From a checkpoint of a small mixture-of-experts model trained on Wikipedia.
Experts: 32 experts in each of 7 layers, 192 GeGLU neurons an expert, 2 picks a token, a sigmoid router.
Training: 384M tokens, 5857 steps.
Below are experts of layer 5 (counted from 0) of a mixture-of-experts language model. Rows are named gate (a neuron's input weights, with its number), up (a neuron's input weights, with its number), down (a neuron's output weights, with its number) and show model dimensions 64-127. Each number is 500 + 50 x the weight over its row's rms, rounded and kept within 0 to 999. Numbers have three digits each.
Before each expert's rows: "comes before" lists some tokens at least twice as common just after its tokens as in all text. This comes from a sample of Wikipedia text that the model never trained on. Tokens count by the router's weight.

# expert 7
comes before: "\n\n", " The", "The", " He", "==", "==="
gate0:535397473452571500526367529556482523523558554459520531515567442526540417633509390483481560410577559435443553515511483584482465476486491439516515463463523437552451509488506485483497518508542539
up0:418444508476550497567428492522456500471531452489579561509483463507501462593493414500499536403486547398462487520526501541515417491468469477521444431427549440515475497459500487389483614509532511
down0:535595534493445558570481499507496495424394552411519448501465525455470475407488488510574524518492469487514492409452497464406499429550472482475559544505554487487462440469493429466471565446454490

# expert 14
comes before: "1", "2", "3", "4", "6", "5"
gate0:538516499557529490557477442418396336481489450539448589392502558499542443475497393449533538523412428481415462497531472466435493516490439528493522484545556497416411444494533479483498513537414432
up0:493542627564497550408570579495512471521448523454518448485468608472428509534462497564465458613492371566585529463485544492473496403528571584439467445491493477494456478561570494449587546538470556
down0:492483406460461538493491537551502563426476462545512524500518469601494594448429477527425525473468549503577507444472588466558586498451432542458550518506504445525518421416493458539488617539576466

# expert 9
comes before: ", ", ".", " | ", "8", "020", "010"
gate0:520561545490528520473513540499473440419540447591556465559560537494435542554388527464442517479459423536517487498417497418439438615496413606481621520535432589497544503610425446472538481455440521
up0:502486495467595466483564439510608524570502479444502525524402402459523420451476480472507488513510510475494401487551548487557529472571471474450449564499546512523496521523541525559521563518494507
down0:521526543544500481475452410447517510534492609543502483497530452541411485451507608455483517548550498397509515558453542569487590509487590369535522448487467433465593525445484405567444469585399562

# expert 4
comes before: "0", "1", "2", "3", "4", "5"
gate0:510536464434584587514506429498525517432588398586550482438486506476518460396517595470538491502487570454599469453596552487469581449528577514489422563560471474550509505567523412516531503542419472
up0:462444512515410422553571428508477500622498495452512591530485495485492542562422412507401498482484420466455495540463505440568463498551443490470529487461451416551518514434486515553581522506544610
down0:628528530434503480501516517520526514541568463500509358542423528498538459401509488506523476567504493588559500556446511513507524532482476510464504483439420492521532548559547454447453550466394535

# expert 5
comes before: "| ", "-", "|", "- ", "- M", "  -"
gate0:612550546487480524503574548478451478535567484427475484578595639611435480448616617464545487437408456520545548502629433514511481481593615501471540454519484492437511527534398496481477534523470502
up0:480442657550521487600495495466534516502483512539469507527418521564416506522570443475526567535501491526402429446465506441537557481493480551514452428395362483477478482454579428501431481434559549
down0:471508497532553511542512545526498493479506453534509546517532535511400454517585421462407511504545452489496449489437537584461618550462515470536485538474405572421473494540531541540377529464515530

# expert 12
comes before: " | ", ".", " |", "–", ",", "; "
gate0:478491531472479490522483564425565504553498579472438466406538473462496492498521534460488494509486482552513503447489486509521497513525430432371500513448508454537433440542448530531494559514558581
up0:454508441475496448455412569500458398434521462573481547558417497529537538578519491555555522544541440538388501454590589543431443587478467500495500546580530492582590460539444488485512402532478434
down0:523560409464411567465524584529504502545431482454446531467412522504567470472590460506522511562469466439503529499474502395493423611578492524481483455454474516449503502471472485410480511530427434

# expert 28
comes before: " of", ".", " of the", " and", ",", " was"
gate0:486333456539483541617367487477461479573525552536464597474554544549425548589494554467503508573530555461541536470574468460558390552507487439528516551566538498541495455565493560484459504501463498
up0:483633530411592491481601502505521564433518437376536500544433459557508498466498501533553481499492539507378460521437487482482619468472474506514535463427492533495518434503519441456543523534563553
down0:572500588548485471501434486556514542454500518539541445500481491428511586458481561482532442525445563483542624514505454495537465563446447493444541551529503476506498506465554570526490521532396475

# expert 8
comes before: "1", "2", " that", " that the", "ell", "ir"
gate0:526467487482436493578487542480484547478486565488547366506482533467438432397519578558420477447516469579539477567463431504423612514497513481547571480510456516504433433579561507501519516517591523
up0:545532532446506571471485450558526490477481552461486566494525519444544494458431489492486516495517446560475483410414444516433477513506535478482456438424459474454522590481534530412429497581503440
down0:480541542477498560408552525482547433528561483498397561600504463503550440433557491527468472546534514479490499529482511473489581479574491481522465508463524485471571560453494602563494474404560480

# expert 10
comes before: ".", "\n", ",", " and", "ian", "'s"
gate0:483489513604465611527538350425561510517615524431489430575514508475478451468555515514401451490489544444491497536635524501507470382459508512513454526511470546627526452566529491515509541559474472
up0:491470490522536543504515446522595463546531586467492456570533533485417578531473507563529542502345463468517516557590536481519475387503487477544440531571486526576494381489490567419546547470485511
down0:588544478456419553425434512617517516440481477414518500444530509435466472461475526630485407610561540584565533563527535556483511470511506443452450459446561485457460505454496573576557468532542491

# expert 25
comes before: "\n", "\n\n", "00", " S", " #", " Best"
gate0:545409573534519492605590522568490473485436442501490529458504501417547497452509536419579606515515544539514538512501542525434525527375600521506546484563383564483467483524430450513470485428544515
up0:519516582519534440590518521552531463462470507538522396450484466422601508407414497484599568488538480504544554571550462492467530468365574492496524571549468567472454537515501478539518467412537500
down0:462454575502478545454512447593488494452588443410508475474480462488551538511572433576450534454573424464529439488404549585496439448548609527483550538544529500526471453503514567519517478493537483